config = dict(
    n_experts=96,
    experts_per_token=2,
    router_score='sigmoid',
    balance_loss=0.00223,
    shared_expert_gate=True,
    init_std_router=0.0278,
    init_std_up=0.0199,
    init_std_down=0.0,
    lr=0.00818,
    beta1=0.95,
    lr_head=0.00768,
    grad_clip=1.0,
    decay_fraction=0.812,
)
Below are experts of layer 4 (counted from 0) of a mixture-of-experts language model. Rows are named up (a neuron's input weights, with its number), down (a neuron's output weights, with its number) and show model dimensions 0-63. Each number is 128 + 32 x the weight over its row's rms, rounded and kept within 0 to 255.
Before each expert's rows: a language model's description of what the expert responds to. This comes from a sample of Wikipedia text that the model never trained on.

# expert 35
It responds to: Mid-word fragments. Word-internal pieces such as w, et, ir, tt, iv, as in net-w-ork, vari-et-y, un-iv-ersity, plus New before York or Zealand.
up0 [ 66 104 101 140 169 104 144 120  93 161 136 110 110 207  88 130 120  69  80 105 114 111 197 152 131 148 160 161 122 111 182  90 104 122 105 131 138 143  75 183 144 160 167  85  90 193 136 170 116  69  74 169 173 197  99 124 167 153 115  78 112 133 156  87]
down0 [159 146 140 153  60  82 100 131  86 205 178 139 220 157 198 103 133  81 156 146 134 117 152 108 161 106 101 153 189 134 113 155  93 153 139 135 161 175 135 111 148  99 107 108 190 120 134 162 124  74 160 155 161  89  64 140 100 116  87 139 176 135 140 140]
up1 [119 131 116  94 151 115  92 146 104 127  96 102 125 109 138  91  97 119 170  66  81 116  94  70  72 134 202 117 171 152 139 190 106 151 165 146 185 160 120 101  53 130 106  82  88 137 159 199 159 122 125 122 167 138 159 148 140 190  93  92 145 107  78  69]
down1 [ 81 111 129 107 130  93 135 130 168 110 168 151  94 110 125 127  67 156 148 136 145  80 110 129  82 152 152 116 163 104 181 148 150  96 190 140 108 157 144 149  91 147 167 116 118 158 135  90 169 125 173 151  91  89 120 106 104  83 115 128 115  98 128 140]

# expert 54
It responds to: "il" and capitals. Mid-word "il" pieces like Manila, sterilization, similar, council, and single capitals starting acronyms or words like CDS, IND, Tennis.
up0 [ 58 139 156  99 118 162 136 163 137 108 152  70 175 170 135 136 137 140  75 110 109  76  98 184 119  60  69 104  60 187 104 143 199 160  67 137 156  98 107 133 153 127 142 112 109 128  98 153  84 179 109 114  86  96 121 171 117 144 113 123 175 130 118 190]
down0 [ 83 100 142 133 132  77  64  92 159 130 153 152 132  90 101 180 109 102 105 101  90 123 138  96  68 145 126 121  81 147 145  74  86 124 142 101 122 174 117  86 122 128 144 153  71 126 100 168  96  98 112 142 139 115 126 188 106 113 133 197 146  86  82 154]
up1 [ 99 124 118 119 152  97 116 123  91 117 114 132 140 150 165  71 134 115 126 130 181 135 139 110 158 141 133 114 125 121 125 127 104 155 137  55 124 146 110 103 166 136 144 131 147 163 127 116 137 149 120 152 135 125 113 147 124 106 195  80 108 211 115 142]
down1 [176 102  97 114 162 119 139 146 183  99 116 185 178 138 171 156 136 120 148 110 155  69 110 122 100 156 144 159 135  89 100 163  99 156 152 156 167 177 173 162 116 193 123 185  71 171 100 164 115  90 200  97 117 106 117 134 124 100 144 111 111 135 118 164]

# expert 31
It responds to: Digits in large numbers. Trailing digit groups in numbers like 1,500, 3,500-seat and 722,218, mostly counts, populations and table figures, plus words million and hundred.
up0 [157 140 127 139 154 139 118 156 164 105 155  80  88 163 113 106 106  58 127 112 161 130 132 120  83  99 128 143  93  62 195 147 123 109 155 149 164  91 126  97 167 116 116  81 116 115 150 161  51 198 103 106  98 156 164 104 150 139 188 113  80 167  76 122]
down0 [123 121  87 138 133 135 138 123 107 120 150  73 123  84 153 140 130 164 154 192 123 136 114 138  90 145 115 101 107 214 170 122 108 158 160 136 151 162 104 128 121 132 129  90 158 106 139  77  58 151 176  94  73 126 130 132 114 146 105 120 101 144 157  94]
up1 [156  89 114  95 121 125 197 196 141 135 147 175 134 151 121 158 155 135  87 151 127 169 154  92 183 164 153 141 121 108  88 104 117  65  62 116 125 139 146  84 164 114 130 140 130 144 118  85 125 109 162  81 171 145 165 161  50  93 166 103  76 161  72 133]
down1 [127  90 143 142 139 106 166 165  76 160 149 154 154  77  80 123 133 165 108 149 132  88 162 134 106 154 116 117 114 140 147  83 142 105 130  84 117  62 168 199 168 171 102  91 127 103 174 133 168 129 106 127 142 121  84 120 146 140  83 176 150 107 200 179]

# expert 37
It responds to: Letter m and people nouns. Mid-word m pieces (Demolished, Palm, them, remilitarization) and nouns for people such as head, women, father, children.
up0 [ 98 125 165 114 126 188 143 111 129 167 136 141 122 169 102 133 109 163 119 157 122  93  98 111 137 152  55 158  58 110  92 106 126  92  97 150 143 162  62 188 151 211 174 132 136 184 160 100 115 114 154 130 130 121 123 162  99 153 129 106 147  68  96 108]
down0 [163  70 118 180 145 161 120 144  77 126 125 165 118  74  93 132 169  73 158 116 213 124 121 154 179 116 181 130  91 199 157  97 204 103 125 146 154 209 120 153 181 115 136 138 138  89 109 175 143 165 108 130  75 117 116 137 181 117 153 118  62 136 112 122]
up1 [200 135 132  46 143 151 145 106  78 166 137 186 155 204 127 146  84 149 150 142 150  99 145 116 121 161 125 160 120 145 106 176 116 111 118  66 119 167 125  92 149 145 113 107 135 113 151 121 120 154  99 143 151 137 113 131  59 151 143 105  79  87 153 128]
down1 [121 232 124 149 119 185 107 120 100 122  95 166 147 140 148 132 125 116 135  86 132 145 180  80 133  68 164 143 124 136 115  99  70 138 135 120 106  78 160 144 121 132 136 150 120 173 172  97  90 141 102 145 130 123 154 143 130 139  66  87  72 140 102 115]

# expert 57
It responds to: Adjective suffixes and comparatives. Adjective endings ical, ive, ate, ular, ous, as in specifically, approximately, typical, plus adjectives such as more, most, main, local.
up0 [119 165 150 154  85 151 161 120  81 171 135  89 102 113  98 158  95 114 131 144 126 117 119 131  72 131 119  84  91 198 147 120  73 188 133  90  98 127 121  85 148 135 143 185  92 124 156 143 119  95 142 130 119 106 132  91 118 123 103 181 130 119 107 180]
down0 [134 100 100 161 114 179 112 133 150 139 153 101  54  94 168 142 170 140  99 177 157 130 169 111  89 134 140 122  83 102  80 117 140 129 140 109 132 147 120 120  65 111 157 139 192 133 141 107 122 115 149 144 114 176 142 138 207 131  93 174  97 101  84 121]
up1 [140  99  93  64 164 128 104 183  80 149 131  83 135 170  84 154 114 166 136 134  94  95 137 100  92 139 154  88 145  65 103 145 121 135 136  86 120 131 173 122 139 141 137 134  89 135  68 135  69 130 129 147 125 153 117 120 167 183 141 163  94 110 149 173]
down1 [139 112 134 150 110 109 171 155 108  92 107  94 184 146 164 127 128 147 156 123 129 113 126 126 163 127 158  93  73 126  91 123 115 128 143 116 104 110  89 178 133 178 118 100  95 167 190 155 201 119 121 119 125 162 174 128  73 137 127 130  57 147 110 132]

# expert 56
It responds to: Coordinates and infobox values. Digits inside geographic coordinates and ISBNs, and colons after infobox labels such as ZIP Code:, OKTMO ID:, Total capacity:.
up0 [179 177 103 156 111 121  89 132 184  53 129 174 148 153 143 161 127 112 138 125 123  93 183 164 120 162 170 192 174 174 127 122  75 144 110 139 103 117 114  95 158 191 114  65 174 197 179 104 137 128  74  93  75 118 135 159 123  90 117 114  97  99 131 162]
down0 [146 166 101 155 114 108 153  84 159 165 140 159 156  88 111 150 117 118 146  97 120 129  72 164  87 183 128 100 102 171 101 139 124  74 128 139 118 158 117 151 110 145 123  81 147 117  57 140 152 105 148 157  83 129 176 157  56 119 134 132  80 177 132 150]
up1 [172 107 109  92 181 155 147 204 125 107  93 102 160 163 190 144 112 155 121  93  89 128 167 143 128 101  77 143 108 105  90 154 124 186 132 197 161 156  99 113  97 128 172 119 110 147 162 151  88 113 134 145  93 154 154 145  74 109 122  95 145 129 187 130]
down1 [165 136 168 144  97 138 166 183 136 109 112 200 132 152 171 156 101 152 161 129 126  89 165 141 157  75 105 121  89 155 137 197 178 152 151 132 128 119 115 114 109 145 140 124 170  84 108  94 111 196  96 136 100 121 112  79 149 115 121 120 139 104 168 106]

# expert 41
It responds to: Coordinates and prepositions. Degree, minute and second marks in map coordinates like 38°55′04″N, plus prepositions in, for, to, since, during.
up0 [128 124 146 133 149  84 182 169 120  86 115 121  56 202  86 134 114  68 123 133 103  60 123 178 151 100 118  72 185 122 207 120 115  84 168 120 185 171 131 103 127 113 123 119 102 165  90 141 130 118 129 184 220  51 142 140  63 144 161 125 120 140 129 112]
down0 [156 135 140 136  99 145 101  75 139  97 190 152 164 108 122 160 106  81 172 145  66  97 106 145 122 124 148 101 147 129  62 151 139 111 187  54 126 153 131 124 139 129 135 145 162 123 189 102 179 123 159 103 117 129 156 128 134 130 103 119 134 185  99  43]
up1 [127 217  51 116 104 144 150  99  70 157 138  98 150 187 120 178  76 126  92 115  94 130 105 146 100 173 105 103 172 185 143 136 164 132 111 129 121 192 112 135 202  72 129 160  78 143 127 118 134 124 156 163 145 129 205 121  90  93 162 105 113 137 133 187]
down1 [142 120 114 173 106 139  89 105 109 152 167 137 172 118 156 101 168 138 128 156 131 142 134 132 109 143 137 112 135 114 115 137 100 113 112 118  89 118  65 116 159  98 108 123 124 120 128  79 144 157 158 116 120 146  78 148  97 157 141  83 161  90  23 149]

# expert 7
It responds to: Mid-word "re" pieces. Word-internal re, ad, gre pieces following a consonant, as in insurrection, there, increase, threonine, Academically, plus word-initial se, pre, fa.
up0 [127 117 135 156 167 126 134 117 166 149 149 162  64 165 139 107  48 111  62  64 142 116 153  84 145 162 137 158 163 120 108 156 126 121 176 172 162 155  90  79 177  86 175 135  68  79 107 151 135 141 135 174  91 151 122 133 179 162 173 149 186  90 125  80]
down0 [185 144  47 163   9 109 159  89 101 102 135 125 185  57 144 138 109 132 163 121 129 148 132 139 136 148 116  98 106 134 168 101  45 164 183 128 165 107 137 115 112  92 165 130 109 140 177 183 120 102 120 125 131  82 108 123 118 166 134  54 104 101 110 156]
up1 [124  75 194 141 191 150 140 115 166 196 105 133 128 152 147 141 146 106 147 141 109  98 117  79 138 148 164 124 130  65  65 158 103 113 160  82 119 154  74 127 185 157 141 116 143  87 144 106  99 153 120 154 145 145 131 134 106 129 131 160 109 142 151 109]
down1 [120 160 183 112 198 143 117 119 116  65 133 145 158  85 148 159 164 119 159 154 165 154 141 181  87 129 126 163 163 120 132 165 126 175 111 157 102 168 128  78 132  54 181  90 173  26 127 131  96  82 168 119  55 151 131 165  96 103 119  80 117 119 192 126]

# expert 9
It responds to: Al and leg fragments. Word pieces al, Al and leg inside words and names, as in Italian, royalty, Al-Qassam, alleged, legacy; also possessive his.
up0 [ 83 170  58 196 180 176  73 124 138 158 176 117 143 160 149 120 218 102 146 131 110  70 159 163 163  95 118  94 126 122 141 137 154 110 174 172 148 181  83  72 155 171  54 117 138 150  92  83 109 131 108 103 153 110  15 102 114 143 133 123 155 109 128 116]
down0 [ 84  87 108 144 160 162  52 121 126  96 123 155 139 111 110  86 170 134 134 182 153 153 140 116 153  88 120 150 145 127 153  93 100 141 184 133 138 147 142 130 101 152 173  84 165 109 134  89  96 128 174  95 189 200 128 146 132 136 161 202 114 171 142 165]
up1 [168 152 135 100 121 154 158 139 108 138 135 117 160  97 180 132 136 169 179 116 122  63 131  82 122 169 198 161 130  81  42 100 164 108 199 135 111 126 186 110  98  79 120 120 109 156 153 120 117 117 158 116 131 125 108 133 100 133 137 107  49 129  86  95]
down1 [ 98  47 184 141 103  88  94 132 101 119 106 137 162  77 115 118 149 102 157 175 133 113  81 100 131 143 131 104  64 119 172 152  85 125 168  59 131 151 128 154 141  98 120  89 130 110 136 135 129 124 126  85 104 136 177 172 162  98 119 158 108 104 181 112]

# expert 15
It responds to: Year numbers. Year tokens, mostly 2000s like 2010, 2016, plus the second half of 1900s years after 19 (1997, 1975, 1980s).
up0 [173 116  99 126 118 114  79 128 108 104 183  72 154 130 204  64 134 126  88 141 115 107 149  87  67 110 176 168 109 125 137 130 118 138 109 163 206  51 122 139 154 118 172 104  73  82  74 108 174 128 145  84 121 125 123 194 144 154  93 110  88 155  99 120]
down0 [139 122 132 119 138 122 157 169 157 182 181  82 125  84 160 114 109 158 123 125 107 139 170 137  97  85 124  77 158 146 125  91  93 110 155 139 154 121  91 168 145 158  77 196 146  94 159 143 140 116 155 178  80 112 121 114 111 152 125 140 127 174  95 151]
up1 [131 133 143 129 148 186 193 102 158 117 193 109 190 144 102 135 122 161 145 139 134 145 114 161 102 144 135 122 138 149 168 115 177 177 169 161 135 102 119 121 113  35 168  54 105 121 165 147  91 132 137  93 149 151 119 119  72 169 171 128 125 100 128 132]
down1 [124  93  61 140  98 145 110 122  93 136 129  69 182 135  88 134 129 108 109 181 186 120 141 160 148 169 158 161 101 101 145 119 135 119 138 102  68 126 164 150 123 148 111 146 152 137  74 161 106 135 116 143 110 152 103 130 128 134 114 172  66 130 157 138]

# expert 60
It responds to: Locative preposition in. The preposition "in" or "at" before places and dates, and word-initial "in"/"pro" pieces such as independent, Indonesia, proved.
up0 [109 108  74 138 127  92 132 155 102 149 175 153 115 141  49 148 132 167 169 140  85 118 146 140  89 131 163  57 162  94 116 144 171 128 137 111 159  87 125 175 154 119 160  92 177 108 140 122 101 131  84 161  88  90 145 132 175 155 146 118 126 172  75  77]
down0 [142 133 159  96 122 123 128 118 101 183 168 187 109 120 166 114 145 117 154 189 104 113 115 159 124 173 171 149  88 121 114 103  96 133 132 173 115 105 102 135 203  78 117 141 128 127 110 109 156 147 132 107 167 116 118 163 163 152 116 176 106  59 133 139]
up1 [132 133  96 111 164 146 146 168 143 136 173 137 121 188 136 116 133 116  63 124  90 116 124 130 183  87 105 105 150 116 165  72 152 143 101 119 155 106  94  91 134 150 136 184 132  54 154 111 168 116 110 171 138 138 117 166  96  90  94 121  97 146 148 152]
down1 [113 143 110 110  86  63  76 145  87 172 157 146 182 140  95 181 120 142 132 121 118 112 117 201 200 111 148 160 133 102 154 102  91 143 133 142 145 119 130 133 179  90 111 162 150  90  77 152  97 118 107 116 178  61 172 142  93  80 114 144 130 108  82 153]

# expert 39
It responds to: Mid-word s fragment. The letter s, plus ab, os and similar pieces, inside words and names like Moscow, Essex, Based, monastic, risk.
up0 [ 55 178 134 150 154 193  91 135 137 109  87 128 130 158  83 139 152 141 166 132  99  66 143 141  37 181 143  75 153 216 114 148  95 120 123 106 119 151 156  79 131 125  99 138  95 111 143 124 120 111 187 154 150 154 159  92 160 160 116  75 139  84 125 128]
down0 [172 133 174 136 107 113 140 110 113 100  88  90 186 191  72 153 136 143 115 128 186 149 150 182  95  71 134 146  91 129 202 117 143 152 173 173 143 144  75  91  95  87 125 107 163 128 130 131 122 106 149  71 109 164 100  77 160 105  96 115 143  86 130 145]
up1 [101 153  95 122 122 116  97 107 159 128 159 134 187 127 141 140 120 154 169 142 121 113  96 133 137 129 113 111 112 172  82 151 106 100 102 115 165 167 142 101 171 155 141 148 110 132 132 119 136 161 117 134 157  99  60 163 160 160 122 156 119 192 133 106]
down1 [120  77 134 103 164 117 125 136 131  98 172 131 168 113 116  93 177 131 132  95 134 101 151 209 102 155  32 153 122 133 116 134 132 141 158 127 130 130 111 121 145  94 201 160  98 150 137 137 135 184 129 177 120 127 161 148  64 122 117 113 115  78 134 136]

# expert 13
It responds to: Mid-word us, ist, mb pieces. Word-internal pieces like us, ist, mb, qua (industrial, member, Aquarium), and whole words car, record, own, live, gene.
up0 [156 102  82  83 183 178 103 165 122 172 131 100 140 154 129  93 127 100 104 133 129 123 114 158 131 199 106 109 152 106 145 139 120  73 182 113 107  60  97  94 142  77 166 141 123 132 107  90 143  98 143 115 153 135 162 166 150  94 145 130 117 158  56 122]
down0 [140  81  58  84 154 146 143 121 149 148 100 163 226 136  68 117 139 185 106 101 161 141 153 107 181  99 114 132  98 122 110 144  79 152 154 142 144 105 104 146 140 113 144 103 204 134 120 110  31  82 142 115 124 225 108 127 127  95 122 149 146 106 186 157]
up1 [ 46 155 152 129 188  71 117 175 107 136 136 140 107 194 158 148 115 134 180 118  97 188  85 141 117 158 136 154 135 110 116 144 186 156  72 165 175  80 110 158 135 146 174 125 131 116  98 133  90 138 116 102 128  64 153 157  82  70 110 131 139 187 107 131]
down1 [176  87 166 165 148 114 103 181 164 137 144  94 135 105  38 110 152 139 133 136 120  87  73 140 121  80  88 125 163 128 104  74 169  45  78 118 142 115  79  90  77 144 100  97 162 128 175 131  95  81 175 147 106 115 149 138  82 162 144 179 149 128 158 145]

# expert 50
It responds to: Clause-ending commas. Commas, and sometimes semicolons or dashes, ending a clause in prose, before and, which, but, e.g. popular, and he was.
up0 [ 45 136 141  85 145 137 127 166  84 101  84  98 120 142  89 127 140 107 151 169 128 147 158  78 140 159 113 142 126 161 118 160 133  58 114 143 149 154  95 164 111 174 147 142  76 149 138 103  75 125 158 110 142 129 127 166 128 124  93 187 138  97  95 114]
down0 [132 110 133 148 105 108  84 106  89  68 103 118  57 171 119 151 111 132  53 144  88 121  97 159 152 112 116 140 138  97 106 136 142  80  95  89  94 132 190 195 196 146 141 104 132  80 129 121 134 181 102 108 114 109 155  96  74  98 131 128  96 151 158 118]
up1 [147 134 151 144 156 126 102  90 154 138 130 107 168 147 117 137 123 153 127  56 113 159 171  35  43 186 110 145 119 133 131 115 110 123 111 131 116 111 121 138 133 144  88 104 133 146 137 135  54 124 139 115 154 147 112 128 153  97  92 137  73 168 165 187]
down1 [109 187 120 122 112 112  51 121 132 193 127 146 170 126 149  94 153 111 102 130 126 140 127 142 115 129  75 175 137  96 108 102 164  94 175 137 158  95 135 139 134 123  94  85 101 157  82 102 112 113 142 119 158 166 139 137 156 112 100 130  92 129 103 131]

# expert 46
It responds to: Function words a, to. Function words a, to, into and the adverb ending -ly after verbs, as in trying to, weakened to, is a.
up0 [120 146 160 121 145  60 184 130 101 144 105  72 111  76 191 163 107 162 127 114 130  75 111 147 151 122 133 116 150 165 150 178  77 146  79  91 129 118 132 148 114 175 169 146 144 175  88 213  68 132 166 131 149 144  99 124  89 150 142 113 105 147  93 118]
down0 [110 145 190 151 111  72 112 114 151 112 151 107 131 107 136 144 126 129 103 133 157  96 126 210 157 161 136 163  90 171 151 160  43 100 108 147 120 148 132 126 123 200 151  65  90 144 156 135 155 114 114  58 150 100 159 190  84 156  62 135 155 105 155  88]
up1 [177  87 163 119  77  70 148 167  82 107  76 104 131 160 181 105 157 143 106 114  65 136 146  91 156 117 137 133  84 107 133 105 117  62 116 178 129  79 141 114 107 110  85 153 165 164 129 145  81  70 182 145 121 125 136  94 150 123 136 138 146 117 168 225]
down1 [141 171 129 130 157  55 124 119 129 122 163 206 103  82 120 133 130 137  87 142 121 134 144 131 143 117 168 102 149  74 135 143 108 152  75 111 117 146 126 166 146  83 149 153  69 129 130 160 117 101 119 142 100 182  88 111 113  73 177 100  94 150 110 125]

# expert 58
It responds to: Letter r, capitals N/R/L. Single letter r inside words (torrential, rearranging, scrapped), n inside names, and word-initial capitals N, R, L.
up0 [ 75 160  79 124 145 140 104  91  91 169 151 124 152 143 115 118  92 156 150 124 168  90 181 148 147 134 166  55 121 112 145 141 144 123 113 116 136 144 101 141 119 171 131 182 140  86 142 120 147  80 114 153 169 126 134 123 131 100  96 106 194 171 154  80]
down0 [168 121 115 167 140 140 107 140 128 184 148  92 107 120 111 111 115 131  85 118 107 117 106 118 176 129 125 127 164 147  74  53 133 149 158 122 109 149  49 164 114 114 138 131 155  93 106 131 130  61 100 111  76 188  78 126 137 198  91 168 108 127 147 150]
up1 [105 115 142  57 185 119 148 120  44 136  96 148 164 200 117 212 112 150 138  76  63 134 128 127 106 119  93  90 158 110  96 150 144 135 101  94 113 186 128 173 122 175 180 101 156 134 119 161 105 106 139 109 198 185 127 167 150  75 158 139 155 120 112 142]
down1 [111 119 129 118 117 155 151 152 118 104 179 166 149 161 118 118 149 119 158 126 112 137 164  90 148 131 126  94 120 160 114 114 198  95 146  71 137 138 160  85 158 108  82 149  81 148 164 186 103 107  91 142 154 161 145  95 131  98 108 127 174 115  95  54]

# expert 0
It responds to: Letter n pieces. Mid-word "n" pieces and n-initial fragments inside longer words, such as surre-n-der, disju-n-ction, Recog-n-ition, plus "an", "later", "first".
up0 [ 87 162 113 161 188 134 165 130  94 129 172 161 104 184 157 105 130 116  40 174 147  65 146 122 137  72 113 148 156  91  98 141 168 135 132 114 117 169 142 196 117 224 149 154 123 152 181 149 129  63 153 113 116 125 147 147 132 144 131 110 159 101 156  89]
down0 [ 99 126  80 141 119  82 119 131 138  96 136 104  80 187 130  75 121 150 138 130 127 140 131 191  94 121 164 124 142 139 163 113 134 114 132 155 131  59 149 163 126 114  99 144 123 121  59 101 173 121 167 120  50 124 130  75 202 123 126 199 202 100  82  99]
up1 [175 106 119 112  96 169 179 140 123 130 144 152 109 120  99 153  90 165 142 148 100  85 132 143  67  98  93 119 121 146 155 113 160 118 124 145 120 115 146 116  83 211 177 144  82 133 140 104 127 107 127 145 103 108  72 140 115 102 156  90 246 118  87 113]
down1 [176 107 134 185 127 188 121  96 129 106 152 111 141 120 159 146 142 135  86 107 136 149 152 111 103 126 187 161  90 143 123 161 135 146 137  79 108  85 173  85 126 114  65 118  97 161 112 173 123 160  95 179 135  92 140 186 117 153 136  71 152 102 167 186]

# expert 55
It responds to: Closing brackets. Closing parentheses, brackets and braces ending asides, dates, abbreviations or titles, like (born 1989), (CNL), plus the piece ul in modulated.
up0 [149 195 146 138 188 121 142 119  94 115 119 168 128 118  59 109 149 133 148 144 137 134  67 195 147 150 187 157  92  76 182 144  81  89 179 135 135 125 153  85 126 107 109 121 133 131  97 120 122 130 140 108 116 134 152 153 167 164 158 124 158 124 143  53]
down0 [177 137 125 187  53 173 174 140  78 151 125 122 108  96 150 129 159 138 145 108 109 156  67  71 124 111 135 170 144 115 103  65  97 131 130  85 101 132 125 115 117  89 161 136 137  98 162 151 111  89 115 180 134  91 127 174 131 159  82 115  65 132  86 145]
up1 [113 131 162  46 178 122  76 117  95 131 109 103 113 137 142  90 122 163 135 135  99 110 127 157 105 129 154  84 138 110 136 181 127 120 108  83 195 138 171  83 152 131 147 120 104 132 117 179 129 136  69  41 137 152 130 160 168 158 104 147 198  96 117 183]
down1 [106 128  41 102  58 136 140 200 145  93 149 142 157 129 139 169 121  43 144 105 153 168 115 166 145 159 190 103 153 133 127 101 135 222  91 118 148 111  63 165 128 174  60 148 121 139 129 170 119 119 143 142 157 142 200 141 112 189 145 160 129 102 142 147]

# expert 14
It responds to: Plural and s pieces. The s piece, mostly plural endings like minutes, guns, hosts, plus es, ies, ers and mid-word s as in Sunset, offseason.
up0 [ 88 110 121 161 117 162  53 161 104 132 139 133 117 146  69 185 129 163 138  82 167  81 126 128 102 143 152 131 161 127 171 105 163  90 110 143  70 158 195 151  60 117 156 151 100  83 109 113 163  98  85 131  71 126 136  71  97  78 136 139  99 110 179 138]
down0 [113 148 131 125 124 181 109  84 169 142 104 195 133 136 210  82  82 129 106 176  63 156 155 127  99 200 146 169 121 152 137 154 132  96 160 112 211  81  90 128  65 170 169 157 154 161 161 119  88 124 150 155 153 122 117 132 158 105 114 118 101 107  67 207]
up1 [109 177 142  80  82  77  81  94 142 151 135 152  78 140 104 154  86 132  76  96 165 150 135  82 132 120 185 141 174 125  73 146 140 109 111 170 135  93 148 134 150 141  95 101 144  77 158 133  51 129  96 101 150 136 161 114 137 162 168 132 133 118  96 111]
down1 [129 151 114 171 184 175 154 174 144 145  95 148 140 101 159 112 166 174 106 141 181 143  79 142 168 140  85 136  63 111 122 127 137 127 119  86  95 146  78 166 178  94  88 189 128 176  88 145 146 146 137  97 148 155 114  96 176 180  66 156 144 121 151 142]

# expert 32
It responds to: Auxiliary verbs after subjects. Verbs like was, is, were, has, been right after a subject noun or pronoun, as in Hayes was ordained, plus adverbs often, again, highly.
up0 [ 69 181 135 116 126 127 114 113 115  72 136 125 108 102 154  89 128  96 159 153  97 153 165 153 153 175 101 116 129 160 191 123  97 124 107 119  97 135 134 151 136 130 162 120 114 132 125  81  84 124 126  74 116  73 176 132 167 141 130  95 157  88 100  60]
down0 [133 107 109 133 103  98  82 172 148 159 110 128 157 166 173 119 138  97 107 157 184 138 176 147 129  74 199 130 136 176  93 109 116 188  83 124 127 123 109 184 138 147 150  73 149 141 182  79 137 144 157 115 127 192 127 125  83 167  79  87 102 115 108 121]
up1 [113 157  92  95 183 106 121 128 135 102 133 187 136 190 116 152 151 155 125 135 111 104 186 109 172  82 106 125 143 129 122 112 184 120  83 186 141 142 162 167 119 122 122 136 113 172 166 138 162 126 103 138 145  82  77  78 116  95 108  94 108 125 126 142]
down1 [157 152 147  82 109 134 144 177 132  69 146 165  95 134 130 162 128 186  84  78 102 115 154 107 156 101 124  64  89 180 117 128 128  73  88 178 130 134 161 159 121 130 144 160 136 120 111 145 136 130 133  81 139 161 150 146 127 138  93 127 133 172 125  62]